{
  "n_layer": 13,
  "d_model": 448,
  "n_experts": 96,
  "experts_per_token": 4,
  "d_expert": 224,
  "d_shared_expert": 0,
  "activation": "clamped_swiglu",
  "moe_layers": [1, 3, 5, 7, 9, 11],
  "router_score": "softmax",
  "normalize_top_k": true,
  "routed_scale": 2.5,
  "balance_loss": 0.0126,
  "balance_bias": false,
  "init_std_router": 0.0302,
  "lr_router": 0.000624,
  "n_head": 7,
  "n_kv_head": 1,
  "head_dim": 64,
  "vocab_size": 50257,
  "norm": "rmsnorm",
  "norm_place": "pre",
  "norm_eps": 1e-05,
  "positions": "rope",
  "rope_base": 10000.0,
  "rope_fraction": 1.0,
  "qk_norm": false,
  "attn_scale": 0.125,
  "tie_embeddings": true,
  "parallel_block": false,
  "init": "normal",
  "init_std_qkv": 0.0513,
  "init_std_o": 0.0101,
  "init_std_up": 0.0513,
  "init_std_down": 0.00888,
  "optimizer": "adamw",
  "lr": 0.000574,
  "beta1": 0.9,
  "beta2": 0.95,
  "weight_decay": 0.18,
  "lr_head": 0.0039,
  "grad_clip": 1.0,
  "warmup_steps": 382,
  "schedule": "wsd",
  "decay_fraction": 0.588,
  "decay_shape": "cos",
  "final_lr_fraction": 0.0,
  "batch_tokens": [65536, 131072, 196608],
  "seq_len": 1024,
  "doc_mask": true,
  "train_tokens": 1430000000,
  "steps": 11566,
  "dataset": "wikipedia_en"
}
Below are experts of layer 3 (counted from 0) of a mixture-of-experts language model. Rows are named router (the router's row for the expert) and show model dimensions 0-63. Each number is 128 + 24 x the weight over its row's rms, rounded and kept within 0 to 255. Numbers have three digits each.
After each expert's rows: a language model's description of what the expert responds to; "raises" lists some tokens whose logits its average output raises strongly, later layers aside. This comes from a sample of Wikipedia text that the model never trained on.

# expert 30
router:131145131152133107136084127132150096153144140147153132094073134092155145087166155118136092138123163137120107108129116108077140133132096133101093145115118122082092166119144153150134149120171092
Description: Music and film terms. Nouns about music and film releases, and punctuation in track listings and credits, such as album, soundtrack, song, film, Records.
raises: " by", ",", " for", ";", ".", " of"

# expert 41
router:100143135118120131136113113148096135123148138145111147102148147119072176170138083120109168104124142125125106116138141159104135095100159112109132093116134135117119141141128119156116174145148109
Description: Country and nationality names. Place and nationality words ending a phrase, such as Wales after New South, Ireland, Dutch, English, plus closing parentheses and brackets.
raises: "'s", ",", " and", ";", " (", " –"

# expert 38
router:130132176113129141140097111077146112108175173126154123133121145158134122130074119136115128164142129122156066123132151127089156143093118135155122123160136129103103103178114087132169175114159161
Description: Nouns in technical text. Concrete and technical nouns and verbs in science, math and biology text, such as ring, river, protein, blood, is, be.
raises: " behind", "ed", " with", " and", " of", " along"

# expert 17
router:175135125182151138154156125147083079123129144130093106148105140130167130116149152127130122134128129151109137078119124107113108130118137137124117136074135132109116101091106154164105107115123155
Description: Word-initial prefixes, quotes. Opening quotation marks and first pieces of words or names, especially prefixes like non-, ex-, sub-, re-, un-, plus United, British, High.
raises: "-", "f", "c", "I", "se", "20"

# expert 27
router:109108133095103140119106102139108144123132116129144093116105139172109126128132203103123143133136140165144134140139134125128124117148150156146125105122125134128105151164132144161129108124171162
Description: Common descriptive adjectives. Simple adjectives after a, an or the describing nouns, such as high, large, long, small, poor, healthy, water, land.
raises: " and", ",", " form", "-"

# expert 47
router:167145111155125130085128174159139090136098143125144081131128129099148113145175159147065110134180115140090165090155151145151129124102132131168100122097121156134133080123126141139133122118109144
Description: List dashes and years. Hyphen bullets starting list lines and four-digit years such as 2006, 2012, 2018 in lists, tables and dates.
raises: "–", "]", "s", "cc", "san", "*"

# expert 18
router:096104132126177132130100160103160143107124151133167123127153124135161105098108183111128146133140120111123134137171137130119113131111161087080103110111135104202142107104149076149131091148173110
Description: Sentence-ending punctuation. Full stops ending sentences, plus ellipses, closing quote-periods, question and exclamation marks, and decimal points in stats, such as ".269".
raises: "\n", " The", " In", " It", " This", " They"

# expert 23
router:157117124164139130124131146126145109146143148152125094118178122164142130112100139114085124133139128102138140128126142132129125132088136133094112122101115114161144108109117108148112098139177119
Description: Sentence-final periods. Periods ending sentences, including ')', '".' and '%.', often before a new sentence or line, as in census and sports prose.
raises: "\n", " The", " It", " This", " Also", " In"

# expert 14
router:096134108131157124132112145142103136117127178121073194122137120094117148147138138125135099106115164133118148124122156136147123133150180116130113152092115171131131097133113114101123152128133114
Description: Countries and nations. Country and nation names and their pieces after the, such as US Open, United States, World, France, Navy, with national team.
raises: ",", "'s", " about"

# expert 56
router:143117136081118138146154137145103098149164166111091129114155140134088121163151118143122114106114150126137134117099111112148138125111099144135135099140122101196103137146130129134133210158140135
Description: Numbers and digits. Digit groups inside numbers, dates, coordinates, times, IDs and statistics, such as 00, 100, 2022, 12.36, and sq mi.
raises: "-", ".", "–", " ", "th", "—"

# expert 44
router:139150135153123133121149099149182161145137140144149156172155145115119108144121135118157160112146101126146130167089125156154111103143158119118101078189124090150144129122184134136120095065141149
Description: From, named, title markers. Words like from, named, called and month names, and the = opening a new article title after a tennis or sports navigation box.
raises: " the", " a", " \""

# expert 16
router:112117128104123146093146154090089162167094142132101120153146110151120156165193106125110098096103075175161131123112135064105081126130134110154172081120113166145109106135129127132119133134085108
Description: Pronouns and adverb particles. Subject and object pronouns and short adverbs or particles after verbs or not, such as he, it, them, up, away, ever.
raises: ",", " in", " run"

# expert 62
router:158119128103112112130148123122133100138147129147135141130102129119112146095105085115130174145099133135091139097183132107113103139101131143125136112125158120146169169152180104130125128140139153
Description: Name-initial word pieces. First pieces of split uncommon words and foreign names, such as Muz in Muzaffar, Jes in Jester, Moh, Pils, Mod.
raises: "am", "aw", "em", "as", "un", "el"

# expert 10
router:072132152112110116104129140094141132121157112116145088145082104147094149135142154137111092096162116110137139157127090111119093132117095142099122134118155119123100119087146098114121135128137120
Description: Nouns after determiners. Common nouns and adjectives right after a, the, his or an, often followed by of, such as first, same, purpose, budget.
raises: " of", ",", " for", " in", " from", " with"

# expert 13
router:142165143102121137152109114139102057164135107164135093150136145130143096116101138125112147125120086157135124150137140125095153140151141158179130156144099143115145189160098148132101197109130144
Description: Institution and place nouns. Nouns naming institutions and places in proper names, such as School, University, Historic District, plus mid-word pieces like catamaran's -am-.
raises: "'s", ",", " and", "-", " of", " ("

# expert 19
router:137112161111101153096142108103163125131129146082175110107116137163123166107119201117113124121110116129122127139123120159118101135105134142109140165184143145121102149095126125161125115096123094
Description: Verb and adjective suffixes. Word-final pieces completing verbs and adjectives after a short stem, such as -ing, -ed, -ated, -able, -ive (thrive, charting).
raises: ",", ".", " and", " by", " to", " from"

# expert 12
router:120083096105116101098123144127129126115076121082138113126150182087095118109083151153105101125138138168112148156137083118167136116137073121105103111087113125116160167112114162131180127127101132
Description: Number commas, date months. Thousands-separator commas inside numbers, en dashes in scores and ranges, and month names in dates, such as 79,622, 11–7, November.
raises: "000", "500", " 2024", "400", " 2009", " 2004"

# expert 60
router:177145136155114177131148149144118141165136119133107122153130121111101114116155119123164145148118148137136147070118131130112146147151137129126160122130121098183155150154120146106175194173155127
Description: Infobox field labels. Infobox field names after a bullet and coordinate symbols, such as Location, Born, Coordinates, Country, °, ″, W.
raises: ":", " :", " —", " –", " past", " |"

# expert 45
router:117139128118120156114102097154087122128180128121093143100101142161132102117094122120102115137165131133119142173088108169115141100115113119132136132122132126131196089118100092070113114127152116
Description: Table cell separators. Pipe separators between cells in tables of sports statistics, results and standings, plus table divider rows and semicolons.
raises: "\n", " ", "\n\n", " —", " MPC", " Succeeded"

# expert 58
router:094099079129179117106101138140114130159137147154085141128114078112101114100119109131149102122145134181101169167120111147103124146140171134149163124078119162144087121142125139148141151133106124
Description: Sentence starts and articles. Line breaks, table pipes and sentence-opening determiners, mostly in sports and political biographies, such as this, The, that, career, federal.
raises: "\n", " ===", "\n "

# expert 46
router:139150125150105139131125131163161145101166116131119144094130066139124155097097122138096132128107130122142150100093087150170116132097133115127083107131133154098187141130103119118152096083099115
Description: Wiki markup and tables. Line breaks, heading markers and table pipes at table rows and section starts, such as ==, ===, |, and opening quotes.
raises: "Other", "Notable", "History", "Awards", "See", "County"

# expert 48
router:133107090123082106157077148156112108119115136099124111108152138084118124122128144125178112095158106152143129146156126111176157115128114108098120083143126121092122102158158097100109122123091095
Description: Time-phrase in and months. "In" or "in" beginning a time phrase before a year, plus month names in dates, as in "In 2013", "late in 1919".
raises: " 2014", " 2016", " 2024", " 2026", " 2012", " 2015"

# expert 22
router:136126150107117184118139129130146174138126097153152115120110132151114133147182117118165140128125100097136118104145131103126097129138105122089119140137097125140124116109144162134149101110108130
Description: Prepositions after verbs. Prepositions and linking verbs that introduce a complement after a verb or noun, especially with, plus including, against, to, received.
raises: " the", " a", " its", " their", " an", " his"

# expert 5
router:097115165110143144104147147142135167120132107112186142127158141139149145109121154128156101142123135164170116162119136139152140148146103150124164142153132121148128128111129066175128097129123103
Description: Past-tense action verbs. Action verbs in narrative prose, often after to, was or he, such as took, made, won, began, plus single digits 5–10 and dashes.
raises: " its", " their", " her", " the", " them", " place"

# expert 53
router:162130130099081170144132163139129086112143099136114148120173167141130112177089097107095149148132136123135120161126175111090122114139152112144105122152105102087154107126161152101128131139128110
Description: Table cell separators. Vertical bars between cells in wiki tables of sports results, filmographies and catalogs, plus some semicolons and colons in lists.
raises: " ", " —", " Yes", " 1", " 0", " 2025"

# expert 15
router:113127129108140116145096115122148139108105112104081175107093158107109154085123114125147134123129137112114149096157135121147111138159132178100152132081168142096095098105137124119118085136099140
Description: Of and similar prepositions. Prepositions after a noun or verb heading a phrase, mostly of, also to, for, from, on, by: age of, lack of, focused on.
raises: " the", " their", " its", " these", " his", " this"

# expert 43
router:160124115138143091130129097146123144099103102113171148101092150108165135131162164112115111125143116108120132150118158165164147158163132138127081137114135111122125169097110097077111149067099120
Description: Small numbers in tables. Small digits 1 to 4 and numerals in tables, scores and sequel titles, such as Deadpool 2, L 1–4, Team 2.
raises: "rd", "nd", "×", "200"

# expert 26
router:141148137126126138102068103073134138155111123126108126136135056129138114145152125132099087122093121121118118151136149095173126126097124110106132135132081098133119103166104129110152153189107094
Description: Surname endings. Surnames and the last pieces of personal names in running text, tables and lists, such as Smith, Johnson, Wong, Sapong, Robles.
raises: "'s", ",", "-", "in", ".", "up"

# expert 33
router:163071137144105110108124121127146109108107158084148109143136079168141138138100153132126150115070120097121096134082138156154113110126130106093097136160103122203173147092095142110121116153110165
Description: Initials and name fragments. Periods after initials (J. S. Bach, F. T.) and middle pieces of names, codes or numbers, often in tables and lists.
raises: "it", "ad", " and", "un", "an", "u"

# expert 42
router:158138113126141127166100168134141089140122172112139125125139142137112132125126129111180130116154085120137145136098114112193133107126086155117150107162143108117115107148162112122125126115074136
Description: Spatial and general prepositions. Prepositions after verbs or nouns, mostly spatial, such as in, to, through, into, between, near, as in "flows through the village".
raises: " the", " their", " this", " terms", " January", " these"

# expert 49
router:175116112110128149117097124158145087104130125129154096093120092140129091095106104117139110150118124155110091132102118109100131111130143084115157170151174080201115100181086181106125094134130120
Description: Line breaks. Line breaks, especially after headings, article titles and list items, plus a few web tokens like www and ESPN.
raises: "===", "In", "From", "After", "There", "Following"

# expert 39
router:116095125156100118166134104136081134104133107119078135135131136169162136148140156133155080118135166120103135112146094139077106147130142127126140132164070099157098156121134110153118080144109129
Description: Infobox line breaks. Line breaks ending infobox or taxonomy fields before the next "- Field:" line, as after Phylum: Arthropoda or Starring lists.
raises: "Scientific", " master", "=", "Pro", "Member"

# expert 25
router:122142103151118173119136122081143111120112098131124157121130127123109132140167107109148124140159140133132125092088151146172134117105119102141151105112087114085109060105132070137148106142152156
Description: Linking function words. Clause-linking function words and auxiliaries in running prose, especially as, that, was, were, when, where (served as, when it).
raises: " they", " he", " it", " the", " a", " she"

# expert 21
router:135119123152129155141147091119159112098098119103081118104121110068131149086104154120134155155112130129134152094116085118141094155145126078109139180088183140117114073123149145144140095093114132
Description: To, for, line breaks. Infinitive to and for after verbs or adjectives, line breaks before == headings, and pieces inside foreign or technical words: E-in-stein, eigen.
raises: " outbreak", " their", " follow", "=====", " understanding", " include"

# expert 40
router:095128137164115105137139135072133160114141126167118125137096091157107123111145084135176123150127111120172145100121144128099116099134092087115100137111110096162165127151131123115136152110136146
Description: Heading and label nouns. Nouns naming categories in titles, table headers and infobox fields, such as List, Award, Year, member, population, species.
raises: " of", ",", " (", ":", " for", " -"

# expert 1
router:153142101068135139109086140152091106156119164129142138139103098127173096097137098119133172104115157126116125142189113154094136104109169099122156124116151184126147115176141125127135145155151113
Description: Place and organization names. Proper names of places and organizations, mostly US states and cities after commas or "in", such as Ohio, Chicago, NHK.
raises: "'s", "ese", " State", " Airport", " Institute", " University"

# expert 29
router:149114116150149085154134171120087113161103117141105152092076158107129161139137114121165179140136138141147102123140145147140175145132116095160140111115138147091129145100164102077096118113085110
Description: Conjunctions and prepositions. Connecting words joining names, list items or clauses, mainly and, of and in, plus which, who, by, &, de.
raises: " others", " other", " subsequent", " another", " finally", " therefore"

# expert 0
router:096124143140110075137129127079152111103160149165121144139133104119126144137133146138137088141108152116108107141153127102109172135128086139122130162133150182126128103172150112123120215127136147
Description: Abstract institutional nouns. Abstract or institutional nouns after "the" or a possessive, often before "of", such as government, development, production, administration.
raises: " of", " in", ",", " at", ".", " on"

# expert 59
router:099100137149113178130113119110147121217109128128152155109149065120150098118093121147108132114154118105106121144169139167149124122149101101106167119125154128136124121188101151147150143148093109
Description: English surnames and placenames. Word-final pieces and words of English surnames and places, such as -ton, -ley, -ville, -ell, Smith, Green, Hall, Lake.
raises: ",", "'s", " and", ";", "–", " ("

# expert 52
router:146117125136151114140153149183110149093154083160116138114146179128143140142141124131131129149126144147122152152120100125140127126160106130112127138137133072142124158139128128137118105157149087
Description: Section heading words. Words inside or right after section headings, such as life in Personal life, also in See also, Bibliography, plus table separator rows.
raises: "istic", " reaction", "Review"

# expert 63
router:164106114134158147091135152146143101097134122092116119097159114136085105121117077141120146114120148122128127161143133148080146147151085127143135132120098107130123121125108130090143141168104092
Description: End, numbers in tables. The noun end in "at the end of", and two-digit numbers or cell values in tables of statistics and election results.
raises: "th", "00", "90", "60", "gate", "80"

# expert 34
router:155115164129153129101108142110100087128086149110163148180146090176147106145107146119110134119121114102098117131163095137128152151167135160154128114142120147148135131194091117149139182121121146
Description: Capital letters in codes. Single capital letters and short pieces inside acronyms, gene or cell codes and math variables, such as HepG2, CCL5, EPA, omega.
raises: ".", "/", "-", ",", "uts", "ied"

# expert 35
router:173142127090097103104117165136150133132139099132111161098117115131143147143120135127106123155085140161137126104089115150141132114128131083141163159162140151128179147100083183130120120129168115
Description: Line breaks, section headings. Line breaks and the == or === marks closing section headings such as History, Demographics, Biography, often around tables and lists.
raises: "|", "\n", "-", "ological", "OM", "In"

# expert 24
router:155121104131155116103164166106141150144106107141084147116072136131134162124122111130153150125127130155161090075133132117138160119108115095192157120094098144089141111100156095093114104131100083
Description: Clause-linking conjunctions, pronouns. Words opening a new clause after a comma or period, mainly "and", plus subject pronouns, "then", "but", "which", "who".
raises: " began", " participated", " took", " also", " reached", " did"

# expert 57
router:100091100091111149140138166160102121107160113151079103149135144091110128117151111135126080128130133133145151119092106128153102070152129157100088116099093109086083092125126155133116175129120135
Description: Infobox date punctuation. Punctuation inside birth dates and date ranges, like "(" before age, commas and en dashes in 1930–1997, plus did/do before not.
raises: " themselves", "0", "age", " were", "ages", " have"

# expert 28
router:115124124125099084144131083079156105139097148115129101114166188099130109147134153107085118138094138104110118149115118126128140182142103124135118107153119110102170173087138183124157084105085118
Description: Commas. Commas and punctuation clusters ending in a comma, especially between place names, list items or affiliations, such as Pune, Maharashtra and "),".
raises: " which", " where", " including", " allowing", " along", " but"

# expert 61
router:104127146127108100115121096069145153153082130128134110137144168093096102131145164130100116131120112149087130165144114115106101125126097119110135109119142123099141171104162156175183106135075120
Description: Commas. Commas in prose, especially after introductory words and phrases like However, Therefore, In 2025, and between score sets.
raises: " while", " although", " including", " which", " resulting", " though"

# expert 11
router:157108091128149084157150088095116131112142105115080111113101158127176141094129168127104143114087107148141153096117176111139115135088129119144100152123094131101146136145116193144097131122116116
Description: Foreign name fragments. Word pieces inside non-English names and words, especially Romance articles and syllables, such as de, La, Al, -ul- in Cibulková.
raises: "wa", "vis", "p", "mer", "ic", "per"

# expert 31
router:103150143151106116124149104108149125112110116120160132185146161150104137160126136140137151149082124076123109116118115111163161174122084127113089143149147138128116135151096090097109151138137149
Description: Plural endings. Plural noun endings and plural nouns after "the", "their" or "other", such as -s, -ers, -ings, members, teams, affairs.
raises: "hip", " were", " of", " are", " like", " supporting"

# expert 6
router:118150142150101150154133107077115129114101170120132085147151073093147115097109169142111144109122079140104134139129116140150118153133152142158105145153109074106166134124104136116125172130126143
Description: Foreign name fragments. Middle word pieces inside non-English personal and place names, often in sports rosters and tables, such as Yak|ub, Jonha|ug|en, Krish|ak.
raises: "ant", "at", "as", "d", "ka", "os"

# expert 32
router:105156126089124110126108099087129135134142167135161151110129126129118109168153118136135065135119120101183109089106115122108166161153109093126123145108138157112063114143092102153141184156165151
Description: Common head nouns. Common nouns heading a noun phrase after the, a or his, such as company, film, album, father, club, firm.
raises: ",", "'s", ".", " with", ";", ":"

# expert 36
router:114145134135117160151152100080068112171118130129090145157115149129189144163121112126086134098126127086153095176125119109116130132147122082104105119143123138142087153185124179130125200152145133
Description: Name-ending word pieces. Final word pieces of foreign place names, personal names and Latin taxon names, such as -ia, -ius, -ville, -ensis, -asta.
raises: ",", ";", " and", " (", "'s", "."

# expert 54
router:173166122125139124073157135141135130112124149079141107157098131105146082116139159143136097145162175167137162148125181140114129100165132083096115166110158121129125104139107115130118163101158114
Description: Scores, numerals, codes. Small numerals, hyphens between football match scores, Roman numerals and country codes in tables and results, such as 0-0, III, BRA.
raises: "A", "nd", "200", "–", "st", "rd"